{
  "moe_layers": [2, 3, 4, 5, 6, 7, 8],
  "router_score": "softmax",
  "balance_loss": 0.00518,
  "balance_bias": false,
  "vocab_size": 8192,
  "batch_tokens": [32768, 65536, 131072],
  "steps": 4716
}
Below are experts of layer 2 (counted from 0) of a mixture-of-experts language model. Rows are named router (the router's row for the expert), down (a neuron's output weights, with its number) and show model dimensions 128-191. Each number is 128 + 32 x the weight over its row's rms, rounded and kept within 0 to 255. Numbers have three digits each.
After each expert's rows: "comes before" lists some tokens at least twice as common just after its tokens as in all text. This comes from a sample of Wikipedia text that the model never trained on. Tokens count by the router's weight.

# expert 235
router:131117059166136104133127130101147164185150113140069079116109140150101095103145103111095173124104178104170096164065150143135108130081047134078059066121094104175153098113118155141172136121122127
down0:105137157139152115044150117150148115138126148103178153193215111099126149138110151067109115134085162097161138074163111158101125161159129180065191144150102127119107156129184132093180120111089125
down1:115120148105152116123133143144085156146184141135181123069126167183155151169131233104118156115178157085108199118116101103152136104165117163102148170117140074133144108136137113124147140189064058
down2:110106110108088182139102118159077102176102180247117137096118160132144089098085147146146112138140113121158188108073106117092130112159114117123176139104165088176151078136111138134145109157128129
down3:111112120132153133037092139107130111119094210152134148159146119144089164120107141120096149152079086088172117178075170163162117147149110144091134109101111177142187129137141103150096139083138125
down4:210078113119104128177111148135059166189152079055123093117117081113153106033111098085140119175129137144149107179141143075106140143127074091103053105076108132136165147152062118137113139077155191
down5:141174151109166117083073184101106160102171149136101153132139095120090095126113080106153141143123140089178154093132168163143085099124123166152078092114087156088119159135072165145111149144142104
down6:167107131116088107137143090190102106141194087110132147135194116097119100114096153079170115102126171101117129192072080146162179128172178119102075075082149145152160052125058036153111101092146109
down7:139169111064071108167175142129118163147148126169162129085054147133144135023185134155139127085130143125093156137133165114110088077104125138185080077168090151124166111117148091176115099096107144
down8:134170130140139119145050097125171128186082117143129136140157080157097101139115093137169159124081131159149116098118208115117111109134095133105146119158099122097132144141147089151115134189113097
down9:102117171186101172158045150109156099208158072152136125109187102143101141133139089184114117161077108128158148146202103115086090168110151129164175185151154109125108145150161092140092143174104121
down10:106095081148155137116069121095197126132158106116081128083141099136170120113151188132073123126145106205114188145167134154128130118127134094152164142155144140154138097126192127093049094091115077
down11:155200110124088114139169086178149122136161108162152058131119143106163109101128133140120174146153122095104128107133118135112114155187158113137136153107115115130105071181110085119076194133098097
down12:104085082136080100160156093108180071118165176111084084105047142153146159123146094143082145149145144151143088121131185105139072120189104156062098141097182155161170148153124145116108176080185170
down13:128138111135117152130161173152086126159158085154130105154118077120134159169137137098210119069162168156098112111155171157157107200110088159108115057122127109123133135072215100163137108171203104
down14:100046100104089107126137054104151105115127148131127120102120087115159134184157094111175131108103059151110121123116119119182057141128135146073187135163084131197081175135131177133096155150097063
comes before: " to", " in", " on", " by", " as", " that"

# expert 104
router:151116147145117109138084156116167140162175110151103192190134085155141161139059111082125188140098156112157043201125123159165115157073055144161100072150093133109130092146152109197154179139112129
down0:112054150127172201120113103103100050121140123147206182102149132100122100129064116166158172166055127045136183156140096104127126157118113139116122157153089144104137134109140169143170111165136089
down1:158150185155151145112155156100175114102153133142119083153169045124066159118127160115188121124161154159126118166122073143118124160113174074128122134152129166151045116105130124121116144121169097
down2:109166149117111109132172096112073084163168135095075121149108100164199110135116107108117089141181140137142150142122142102164109125075128177164117154080137149082117079197167172074146130114119123
down3:125057128153154151152158150084122103147155103176124152063150104146113108075130125148100099145190105164088137142088099140163143133072065117145135200202141103133079094118129123172166138134086185
down4:161135103123117176131109128120159142189119180110110143155105112129188113104073073166219145176176168139096134134063138168148143171119108187124137120161100148138127130124100130090117126099079115
down5:094149100088095128115134097103135158144164173082085127071152117109199117155086125133113173136105132166131186116145140153143174155127133085117235073062147070154133169129114140124152161110077163
down6:167178110174105110138171150161158169149126092134089107090175121134088104116163160145112100099091102156135107167100111119201133064094115112170082128175134111148120177127149105133126089157152142
down7:133163137168078109101090158096147186187151137104173146090130107191117118143116154097172144150074102134147103094164125143143108090110117115104070124134102108123134114166113100160124035116099183
down8:178073159181130075083099168158155149124075188121102169205110043154140134180148122130099124143122111155129113130134121111126035134123135141096066142117089146147095120115098171094158146138110094
down9:151087174215144099108134082171108111164130156108152126105086126187154140074098137122162117099193108130109122144177169097109186120146163026109156127114140133128117114121135110189110162098139121
down10:099097174147153138131073177135137109136181199101145120145106145094116120148138101139055101117143112144033088094093151131096074137202127112096152118161134141094160160077144131117127136070162074
down11:139146073129150060108235116141137151118136113101159177127118144121172088128197140128121146077110152112134139131127176098106167116093165141105116191087155031134061099111154122176126104146120143
down12:128117142097086131193116132134082075127167192122091134169140205135178157127079167104112146107145132152138137111133156166113084135110135127093130163105124095150126127134188160138079097120112131
down13:186071127088130168168092125170097137107201092159144141140109099086127107127150126099130137156104119168065116084125189124152081118077142170133087092088122151144100121102077136149191166124107177
down14:120140089150127187151145094142119198114132131143116158156148107120115185166186095091110134135103141076127136150142150130118161180138124104158146136102134064183100060153114159139151132102094166
comes before: "s", "ing", "ed", " of", "ation", "ated"

# expert 255
router:114113107105139153136084151109139107092139147070157172128162137124119090106068155166095076147189128131088093126189118131095128148135143096163119168191118143159119176072111186156108152114113145
down0:155104118096158172128129187113105113126115146123161189084128114085181086061082092148130134148162116123098176124134088139089191146141129071122128156104144155128085134141061146125130114137162110
down1:174141206093144145166139110081087147138130132088106160148182101174167172142129104099096132103147160157157116066155107134106210093106175114130128112163040155083146170128119158149123128113172108
down2:113131126131151109105099134150121153156114150138151114105061111144133146159123179154138196100093148120114205155155121134098107136091139111142144149179181098110124093074108120166174130128174144
down3:185136151182156088088123182132199119125065073121151168090066168156122072088189124202099157167158074083150073106126175125189087082160163146084181114124186143135163130117102130134093112175124120
down4:148103110109117133090110072147127094153148133152114103128183068147092129090145131086129111195106036151095081100120118143112091142109117129079180081128093115090126128184095175131153087098127142
down5:176125146133142158125067148143088149104111111115118131105170131127077202160110135115159128154144119048127114178119134077158111118109158134120177047130119138092121109196063196104138139140115186
down6:113133094130122107146137165170094131140095174116110102101118179167132162167114085147094160109116132088149104215132117098157125167168142049123170127138151106143045062157107134127109131108101175
down7:126086119138141136175108142110106133148104150135090146075105143089131091151159132167092163195143121218104152130141117131134102166155119108092145170138148111151080134119136093101116099100153080
down8:140158128125072108162163052151164100109095113108162116106117133147147099148165147137115074171107133153134142128175170131145117145098155091139124153182123088110147167162147070128154156144170079
down9:128106091224129158216150150179122126201123111126089080151141110133152135105125156146081138121080130157135099137186154106189162172086130089097117136101173074159174090129102080170130158089106109
down10:139148168088116137097142146146144046108147161128155147106158136146130128151139117148143058147137084100121130159095132151180118120137141138139119141165089191123162146149180113146117065112123152
down11:144102123127109154187072114088152105206088147127065137145088127057126178111094193091100094133107095133096153104092129113169093097108120090121149168096128087121121162141098118088101098112086176
down12:026151103135099111144136172129059163118104120147077093116168114111119123148140148117092124207150099076143196137093115145134092151171128099142146122090111122158189107126062119157121176148159090
down13:162185116150077119162134149170088088082125132125167133083095136128128113148173171150168092090135100099095078121166073120195106147093082153148110190131188130152170094097152131066116120134149122
down14:132138100178116137108129086061113183147124128141123171125119127124108137081116105104111151124084161153074106174094113085149060135125043124119180122190168122117117122113168106144111136156138128
comes before: "-", "|", "year", "up", " Born", "S"

# expert 208
router:152121185168106148126137132088064127162118176153126149065163081082109139120145082145047118110124108150096125085145149130168122059167212141081158117122108051132100130079203154160117081111140132
down0:093055107120109116119173117124142068100150126150153137137137111176147098124135108144141174188155108089118140181183138064169116088115117114140103132126108141093158112127090107127104115172169089
down1:149146127084145119131103132094202119115193163175143113109143107178171159151113115130124137109159113169137137136085085167121169158093171109095100156135112196058115161124077120117137068103100135
down2:166126108108084121109110144130191159190093148127127175126115095138159132078079133139104196219136095132130158161125155086105134127149167127129163085149159165167068116158128148078098137116172146
down3:112109118164141135098163153191102213110085112154099100097129190111156104155130104113108126071124140144165099172112156061094079107122124159125071082135066124136120134103130122158096196175119119
down4:111124147140158113152156199094112206173118122145080113127117129118168173125147120147107160102105165128099134150146090060094082121148098143169114093109140204149071086181193158104135091080160120
down5:099177133106130163175172129165132148117131112103143160123080122153110188211134154164071129174115136070111110111113171096118105137188104118090146089120129144108148144122114124086171149115146156
down6:112139186155148108136145105160098148086154129099118147151054067144231155144111086104144164168143175099139131109098093155113106137108135112147102082147123094134185125144137165193158129141147100
down7:150185111163107101105136138130101156171138138112178102149113072199115120122106171125120129162113163151154113092148169148160085127112144055134126061136090100133136062126112143152113122102144139
down8:086113088137070153164143113128199150189121201139088131161149158098141104063150161114099092089128093114146139132116199058145128103198112143139137134099094111105149109090067110114127127081123124
down9:142129140165190134133141087129094128189117142115074115197131098098157105181132111059161178101144169082136189167069178094141081079174097143206178181110140126130128134131140138137129148070118106
down10:158133189119114157151124135189064074170161162159116172168137134162213097146131101139140118143105130141110112098130123123175116115114136074173067108141107063113118157103126183107102106127176093
down11:160086160087108114067112104182129081188100178125070197156159093116104194119118136181194151153156150118133140142134095153104085096144137078084124120170152136193136093109140099170153154094135096
down12:107128160141145107105108109134164022137128135193170151104118143164098067158102092137123110084102135135120158161101180152123150170187105153139127140079122120099125124132140165142119154087071124
down13:119091164193119096125124161067178163099140122158189164126143113138106143130117102121159073115133148101116206093099047175131100108087055144137142106081111112134144158157104124055099106110090139
down14:110064173125112122130154076175134143144114117133157126091116111155076098135119139096104148156139192125084174157169110140094118076108120095121151151135145125134126072106106135180124134206099134
comes before: " |", ":", ")", " information", " details", "*"

# expert 150
router:121142136120136105130136069130174144141131120141190063144157136173140061141185126129157157151079107171176129112094167095159118170125137142164164163098112139148159082169069075092129138129165137
down0:134115113127086130123129080081116158120121117118185127094123112126097096136086105075204160111056116161148156156101131144142143058147180109123113156127098116143144134180148117171130120130167070
down1:157186189195116158155128147166155126111130171124118098102146116158220164113089159109069111131134166096162121141172159157149178159177132129133131151110117088141109123088118116109136165123173165
down2:165095167139109114144154108148139129119119232106102140124125125145098136161090153137190092140171126163189130137133197122168116183113122097145163095130059114148076115157120157167129095135105148
down3:091158152161142138072143172094109090121095146128123167123122139121125138166109102114151142152179134143119115149085142117093086157103166093117099097088184149128106093154095152125178143163166109
down4:101152135092199198143114098087104150102066134120126155148128140127150111105115133135157160139097102090143148113142109149099203107152179130122154064138118109131103135103144122066080075090095126
down5:137043118176143123111107095114080102155139100132060156088154107139189210118077118201136157120097097107089119119149175160079089145139145168134123121131116095120108142121148159103073116061103141
down6:115064085155075149122124057144176110161188146133098148109103128118168174106120160157183156153108128113155108104134194092138139147112119094170116177115146115128162148133085080108132107155112084
down7:187127111091178132124133147065136147080135127127096115103162088148136102097151116137085132108086119143128128126142105177139117215109169113155161162086089140091143112119107141098160113163081246
down8:159115067139117116155158098154123193095095114135169123066149182078095151122133102119146120120164184175107146156142135130152159143206164150142145155073166131145136120077110071156103091141137068
down9:090162128157125066066088126137133163127137131138066105142070126126129191174137134080124060110129122086139117181129148143099133118200138182128068176122115132092133051096146141168103151097106182
down10:139123172119134106122170146122170138074079107108111145186131165125139142170098087201171126148056149139060166129123126105166161089078170121124090090127134147147109100172129088105139091136100094
down11:165082135103098218080131129137096166092120070146200108173096091125100077123137113126109128126207111121138157169112101095105170163147084133135115115105109183141136199126208165138089172060115126
down12:133135070132131089084106175117124117130120090031097137150138143113054142150062004110081121135113115141147156159117217122165148162116111129099106146090122120141176143102150112101139106186074117
down13:088098104084122139112111145081131138117083129130109153087117176096117092099152142153132190175171155146107081120130102071092146138155096071060149093127106123147229092186142131178153108093134115
down14:083106102125093116171106134155068088140178132121100147094125081142123114106114137072119132145100159184206213124099147100096171124139129154129103158125121091106111139196144101137139174135140121
comes before: " the", " a", " to", " his", " been", "ing"

# expert 234
router:106135135150077179103141170112183187089173129168170097073177124118138105103172142169105083154110111116141147119103191105147131105175136085135172116124062156098071132091075109156109096096132106
down0:151086133141148080104219102161084190112173156129111076165106126165143136090184107112164210077116171149120217141143145064115153143115160121114084113075118104101126135095091164046140085112152105
down1:148145132150141169128100119110079153116053146137125165121201057120077132158157101119113152113114153141130135149174158103133067075084075115091104108115104134093111121129073130102142176114031129
down2:147117208093103121123139143085171131098134137087136101114129178120135107116121152068098086155084157115149072116121130138123129121124104143090140111103124074109154124161166169139183116118122162
down3:084097059095059164113113154142154160082070119097127182126104137095104114163106146140145115132117115135132141131114112139122115119120121046125082121166200053119185071125129142152108127137136135
down4:119105139133093155103123134145146107034184103178124091123129151122173094119120143165091166143149092117140119118101117169121152129163123138159154096134210126147098136082144094147106135135166120
down5:168197153134121093121081116198145135161122104097130107129148138192169155134119111062152156175159099147148133136099147108201115091113146136122171161122098184115159091151212150106143152110156079
down6:086090128142141170117062192119173086179139173122165156073091210046142118126161083081124082134152112083156159113154079110111191138221133150111174142120125118104140122166130153146175152159173073
down7:107129092146095158129159163145109149118134166087163185075099109154126060094124082156112041084174111166126149117139157149085151125146131132108153168114100166143160129111144173097116136112111139
down8:158132116071220106119112097111123108113124139160120091188124135185082095199084124122089185150083088098091066151132134133138094143121163122065102080127110175078071165165155083117129139114195177
down9:126126153175132136131113119120132088120075140085150105129111092139117169116147096168183102131124136181095154138090141159167184155149148110124155078099126130145089109105159118158101118117171198
down10:093109105083135105133090150093115067152102121168173166062141123170168122132170113174098084119107185170133106139172139092113130170152085114102136116135122108153184149140134104137112088056124094
down11:174096050145072109075128129125137104089198127155146207111155161106186149134127144122143106181114131093152139127115088121075128209136137067178131151122128126133129176097124144129096166087150155
down12:111150122152144113178130093123139100146080083100125153119147155148156138161105101145071064126122156127130159124117135147143133163113138126161191165104083138142149110144133151160144136143172114
down13:144128141154106147085174102118182174037160046169112123141166093107112142177148098131126145157109077166140134125167123192122137074131125091131135108107144076105145119096140176138135157157135194
down14:135116154150160086163126173107164171187164163123120140093172115129146123120110114143122095171150132082148129153147145147116118121130083173144128176165177125146122104085139189110118104187121130
comes before: "al", "s", " of", "ally", ":", " to"

# expert 229
router:182085194107120175115114188093115070086108167119147178065104136119157163091114158131132068093139146109116148072161120108161102103113168095188164119149120144114095165092136159143072063148101160
down0:144137153169055115078143137177204100148092129123160080163141120115162144107153158095061098145096204091139118161109143157084153133112141139114106093145082072117118128112136063105113173120095115
down1:048148089142101156099152116077086093130132130089172077166093136056128173050120165122157088086158203148130124075073073104097105099098164098142149175114174119114162137139123077164170146157120130
down2:139077111126156100098153086128083139133153100169114074148098074141173078180129165170165133045163101124122179128168134159114072139083120099086105109103137130121084135096119115080136081155137065
down3:119177155107125150106132131081111141151108157086112097074068153155077160140087127162089195137196159155139153115121143137148115108147050188211071063087152148108133105144162160100143108134110176
down4:129149125166062108126094133159158128164140153187151151103102170135125088081134117133125088139131127073155145173114124113100090102067122121177174096190114168157132118189145139087104126085191172
down5:085123126120055143164089150093114181090191140109157062125177156118168180083103133118153085142079122109097125115103161051134149096108122080137134109164144139114131113142130129164165135171145134
down6:143115131111067153121164118129116198151111158122139083132071152110121162102187150099141093121151127131154178084133154146115096127143095128076139088052129122154131087118083120163128105100050134
down7:181119099153090114063153131171186135084105137142101110141123080176114147108113159106145081143157154134116118142103112099111101113153132114182154193135127137151102089112186064163137171170065129
down8:046151100122138145147147077119078166087150100112127132092169186147134150068179137126092089113111150131145153119132132181140136109121147105147092112119111095119148176116141132159136133118097112
down9:131057106139163120074164159164117135118094098127138117096148107134154113080103127135098146166160133149118064120107088115086197097148199110173094109166133101138133161136143146200132163137112121
down10:086167169137133106093160124113128112149101084162140164115155152112138126106136134128136100091142142098153086157156099120118125147135063085194151107149105159107086118072131170117150119157117129
down11:126097156150141143145141118174171095078189155182130058140117130051079176171132105107155053111120068158166151102145170116140147192168118119111139132136134176136147157119137162115137116121114111
down12:071125133114229150140170137178058193095159145157104074135181105122121034120117157126095121146076109186194172144154136150089149126130157143135107108133124175101067082129103135127119144169152111
down13:142127144110084123139127078128147148099116092099144068150079161145068151190150174148136136124090144095225127111172121151077110197173091105114122161126160147108113144082146129101070138155172151
down14:119135117098163070102194090112168172103129119128146122092023140120155088118143157162212170084180119074093108140131066114130148150111119108116115125117111144105118163108096171157119079106150088
comes before: "-", "|", "on", " /", "0", "co"

# expert 137
router:150118192134097131148125151069114101102118172132111133085125158095105157081088101133125108140110125127094120096144104111165135045143160112102139080143104140128117167154126196179076108090133165
down0:165124164182161126137151132182146140128149144090121161162143131124191152112175084082082151094108106082145088152083115172120109128115098090164136171163130121133140107118223099084159091170133118
down1:119168105099149122134110146133133141110160111202146156121145151115144094120122145171115087092076162140197139160170126145138077155164122084095123062037094136187105183190132107124129131140077101
down2:212124189099115158100154121088178184104166159139131060150154180090172128168119135159089129133134199102146118106130130106093062120119125131159130180124156111112166145193155077140149159077104104
down3:174130157164087112149111116112205116118106168130083124167140157112086156126099101109183119071138127146151166059095113119077150141132113190096105082144186192092121104091129074139116081120077085
down4:141120146128077149089080128159158078173172148109054177149131158101117132143168106111156161114145119124117146097165190171101150120132097123139107161124112166109131083079161153168141157186151070
down5:083119106157121141142157128145069127116069163128124138134131128172131088107102168163174152133149114196183123134080178109165168071170111115096153152158139082165085099123112131186115165073152124
down6:122080138135123112080107136101101118139106067190116176120101168180167165157103125116085128086143201125106133134155133140158157127120138055063167142124134078138109106110131075153136124121135093
down7:072142140144126151176168164111096151126118089103122111090147138083071111180121106122106179144114097149137073095126103195104144147110126083124131118095161118134122151149102168118145131166116123
down8:079143117107148169139080133163126162124100127106102141112156117103066106117146129110105167053151088132108159150119180128171167138116111120112162094121150181116109099083133107126111159132105091
down9:127110136123150131076157136142130112080151110133152170163045132158146148106096194144146174062157141134111120138082075105193089101145122095164096134121148167177160162135092135139074123153110153
down10:117153142127105090129107189108092097146132102063091117142080068183096161142122093135196084132130107122087183166107146142138080127124147136086128068072114175159167062179130100150120177115171086
down11:174165141096134191163079166147178078164145146075143152156126120097106114109059055153107133162142100110137160100130120116140116078145098140130110121169101113129070178075159116147119098069133098
down12:120091145177094118118132152092167090074143144103128165112098074093106126105080149132134125152175147125095140118133138126161165095173112113150118094112121131187117115071148121146145059133095148
down13:101080210062038137068149117039117133087080125103126128128136155059173125142100159137176123117139125153147080155148119104126091134147166091113107096126107129161129141105134181183084106108146125
down14:109121136146102141098123105086043218105177105103135088154120210139114140109120113164112167164107179128170156115101072204096122149049134131088093153166127151165119141149198154135071128142113175
comes before: " |", ":", " of", "in", " election", " JPL"

# expert 174
router:115104174141159083125160119141115157146152101138147169129166106144124122112106044090107150164172118142112071224111090098157080129159093139165121109151075140103123103161180102166151152141153112
down0:174130111145116090149213117078108168176119130113146120148115113128125129164149110163090174069140142041118120167092131148073071109115172143155134147152095099147187170111174171099177199110201109
down1:151111092172083120144148136105194095118155157091125106143142180128179198129120100106105145145111147162064165142163146127153068146144118112179081079153109149105126143077171103152128118108155172
down2:090126098136080111110077184158164178158141130156165141158127094100140116164140124122093093141150067145091128187129082114229170192084128076067142109140095177107122140048128115161114131179134104
down3:157105162149135132108167144104127088097098097104138139159100119111138125080152155130112103151073125117105147117099102153119127139086114111183066109194156098142176205157175090131138093179162100
down4:118119139132180107139117163127092166095110136146055201135129099174130104066139101174157101130138111130063099079081151166124154116154138154175144193099203095180165112107114135124042098111098048
down5:159155113120125148103161071115156137156120119168119112135153084156191095103118113089158176139160078114128137135127163115141049168127174136112103099123117162164097120119126122117109124136183135
down6:115109100142155107129119114174094177046124162107128107098102123074073084071135111160125171136135114095107138111065111154097160183110108171075125137073126144105183149065112160089124160116150151
down7:123104119166135094100116165136157070118143130174173112102142117122168134150141175198107138140122101106105160115156086084124146192077120125148109123207141102095104153093130143166137123115146077
down8:120108052092139113109161139125104148141137086102164142128085138081108165156177099148159102166154102058105132114138140128221149108157189093132158159094125104091138089117129114121132114082135101
down9:116119077203111118113191083131108122175114151126103115129098141115155142066141108177189085119145140151172094135113115106069061165157146138130202057150087135099155097131145136168142127108133117
down10:126190127148115127162128134151183173121137101119144156118163156103140151137125093180118183139095135133130182184110082083154080127094101115110152133147127150106126115113170154082125087112111092
down11:124106102133117116125118094122085127189156064125127098119152177112219135110116076108112078159108128174135132124144094127159121167118178159147177132142107180116140065046168103146110170085143106
down12:135171178137194093128152129124115105160185063162175138137158135199081076139172059106145110163140125159100117154110109157141119127101146131133163090159100172133072135139141106163109102132133134
down13:088080079122127230181156129107126065120081159105166145072157101165135092130071142135153104122108124066093145212132084131162150092148144138135170111118167131164164087128125122123176158148071091
down14:128110147145054158144123067130164147107141125096117051072121107107119129127097165179104066100117096169158174067135173148094129111136148096085140147088159091145117135109081162062143152123104137
comes before: "s", " of", "ed", "al", "ing", ":"

# expert 79
router:089182127138102129088153159178094120123158162160183061087086169134120120131179158149168119130096117170159160108145149120166085115126110092065188151144136129188104167099065081118069108142094141
down0:130128137087151090130113196130126164069164153118083105109141137147115111158068073127165106155164076156123131167103120183094101143163116075146131144164162118073136127179191094195215118112080110
down1:059141166168120130086116133131147088085101075165099072110142120149140104153168160102161183086137110091135148116134147105114148132148073178073109082133105161109093133105144145134129143141097134
down2:173180093145123164057113162145120154172134125137151086097218099135100158117125114155091140135103118190170126132129126156143066184140113163106194122117118152108121101115111131089139190082113090
down3:081134192152152106122120101056065163129130159097140175139127129145169111132086154156122092092167051144088152114083139140156143129146123153102147038128081120117129134122145079118150167076142113
down4:105129148101173137170154077132108166171101086154136141080146108120097113134080204073093111145122133081092134115095116084125129092154100085098121132167120115138121109158105073137141161162198149
down5:185127147177102098169176119094168088076103091125102138124123136134176136087137140096111138138081141121159137148130119125097134128117126125077080112099096095187124120122088160172167166095147130
down6:083164151108083074100109194132110123090132056092134138106156164140120144129195096112188115109108106142146173131147059134097149116150180084182125120140116158117123127117102115118118110100121158
down7:088168170132139201119134126119097135173140138139186135104089173120147124120136125150093121110133122145167162131145107189163138142165130112072125187150103087116102133135099131145156115178134143
down8:204117110119078155117113138146111140141160114190061126150087124081102096172104093155162206105130086082105156147147190122144172117115201132093103114146146095128111138177140186124096171191138106
down9:093099154156129165158134131184116139044181171104169131106159119141159099108123144126151138113162164093123177143125080149125093131022167110108145117153128093130130194149116209070144105143081125
down10:099102153129092132141112110138053113085182127116133116140140178109113218093143101144200127132112176133134096113098089126093185087147151101102152090100115104146125112139149183129037169171155116
down11:098068109082126116130123141150123147116105122104154105129117119155151136141104172069132136093122138085112185120134077176118127178174074195162112113132087097085131118112128182129155115109131095
down12:124148145109095133127104111103163097078122106029172157125131139117174105155159107096174115103111143154114133113124123089052103126121162100136133061106142164156102142117150083131108160135107154
down13:111068134148177165115077099181144111136152108150141107138100170129111138165118161141180121105083181114147206077137108138142066138120160174138091194136200099137103083139138172163137122109111091
down14:119093075149141157097153135178102119154138112127096101082133163223116134114156131115135128114117122108136138143178066112145125184134126121155094163182101181158150123076151186106117099080113103
comes before: " to", " the", " in", " a", " as", " with"

# expert 114
router:176083161133095168072116090094127087120103179059109155086143107146140163138127117161134087118160165094100186061149107152162086125136189111171160110138088091093115108085162181117097055121104134
down0:140112186103141153190145141096152074116150133136070159174097157184131183094169142077113112118089229145174142116179135093158117144121118125154169151154118129129141124132161094033150135168179111
down1:157171103134149146108192111115156084088125091073139125167106169151172113104217103112147146089108129129145146123109165030137109142112100156056098123115120148150111100080166128104112066098122114
down2:038037097195130127102133161125145118081140078158148102145104166154158149154118137103202120149152144114172179125109149146150126145126123119123142090165152119041133179139105157156099113192136103
down3:103088065156142106103126184095111113110112081098132164107125156121153083102107133143087081129169090142091179117055157115180110153123096129117100101138174123070107168117162198102107111117130126
down4:117168115144179122108154129149124135103158112131066109135142099125137149073172143206124182111098143106119155076120126128108138175127155139090139152155101150126095114123106083150125091245055078
down5:115136163104145181108053122137150163138148091089124155116149128136094118089115123100099159089117155166176149087112147130105116158191151097178149122147111146069106204202128091138095101106117107
down6:107149125105162147150096140092079205149080142154082079082118157172144129120178182132129125131123122092163166098124130124160097120102091182161127137130102163186070123101086116135155063101108120
down7:128114067123131118135115146109113135081140141175052140140152040152114135156068131138090147129188199120132081168123154130117138160092147129114128165153147180148131146120123143168138142076176143
down8:139137139131124086118122147093195187145115119154124146087145163123141172131123077067177137125155123123136120125143084163139117195121190094130121151138116121165119107175153094103113154068104197
down9:104122097145118168125061164141079064086161085104176133162125098144161151117152198100187125128087111144158126032169190141142088158107127110142110170142148105176090094118131123103151127137112110
down10:114115155095140138131137146110123139124072168094083178126130114103159151158194166145108184112083126062101139096117188119138152117118120164126122077174099103146158135101104106089116179090095163
down11:174158075102078132169121121143117086127089198135133165201103113069127102147109156186212150141112089115134142112146131142121119170163126148141101102129133117097138121109144173169118071130189176
down12:180088091116150133183137132140136092136144078102088118150188104111168128081078160114110104112129128140124086103092087092201149155099129111077111074095137134131057129124146081125101132099181111
down13:200098108155174138107129177082125075092146098085098162079033176111121162114070079167181090147141108147147092070148118132144161115108163150122170134127144105121080151120101130112122131152122181
down14:108083099108167139057128176096159156091098107126168119058137109215075214172152162122070171112093108102128131116147103109090153107127081128127155148164121167143173079188087105142126135144145132
comes before: "=", "|", "\n\n", "000", " New", "19"

# expert 108
router:178123155182117195120112084105146060092095156094127135085096102126131151154093137146123091103138166076098146093136140089171076173101151109152160099123126062122091144078121139124093109132094141
down0:146125115161163080143163154189148124141112092121170142094130138212077085160146069139101163100090120114143137103128151136149125115113116141191110134111085166094157127017098112125118066073119086
down1:105151165134137113177042133147063151137140060096126126090095130162145182120167137154161152149151088068156123150205107106130055062052235134125119064132159098129142141104138108153097111112123158
down2:157125162141127142121085141126138119130094140145149242103205152118104107147180136123138078158178075145113093159139134129157135158113053120107152150123127132110131092102162161181121142162110130
down3:087161118088186197147131163109146079149079149145132086099137160132099078072179155117167084171158128222142201089084092140121117178130144118133050140112114106101078086101100142111133072122120106
down4:125091119134163185133117117156142157182139121149119167120168146167085143068128071178119111134191244123136128143108180100140076182081173144077122140135114145179146139127177157109062149058125166
down5:141092130150160146067119102116159126098137159139144155082113154094188131154113161159130119118108126062116117106148098128152153185153126161089138116124142080155107124078086127138120166082141120
down6:096107131167120100093132114128103159126083164119205071091111116189176115108102177147130187120154133114129074111087166139124150098129132154113139138128149106135137146151165077107148140116122152
down7:062057191110125144130163143093151165143137159108115137151095160073142130075093147168159082147134139131159160111140166133202114111105147167118198136107153133141158099174140139129117165159156137
down8:208148171079159126132146058120103114090109121109064139089138154139111069157088147191090123137122085142134124113134145144137082094106083094110141171126155038157148124142148111163118166165107128
down9:107128128137149105071132157124112140116146130128133126189147130156064142186108147138224133107167145166150184188142147125185142036158213121146139084163107090152110134089096106157121166108132131
down10:156047111107065157146112189119149140098168115168100131193093129107151101131125102179098170097110112158080120123110141121151145114133120146122146092122119103120140091080091068090075075168142180
down11:155118145143172147114069147144177151158129098093148109101109106110166150128103177091223173142137108141139145166152104129132151114170116148134158111047134154154073083087119155152140120121085115
down12:150131094117076093186098144163121088065174140124110116116160158141121097167114126117119132137057093114068138153119103128137142111130117140096129140113138071207079109137110144157107132136164158
down13:138140104101167135115149153156102116108134113094143193164138204158150143117173106109073120130171149189087117081154158134117141126115072173097143133121176155118146109178143100146180119050068231
down14:124100049162152072145106201188178147120185145054133200177179112184125115079143183151143129161143143081142120099110123162142058174143103086110129106055159136131111148107110118110120068132168198
comes before: "=", "\n", "\n\n", "19", "#", "18"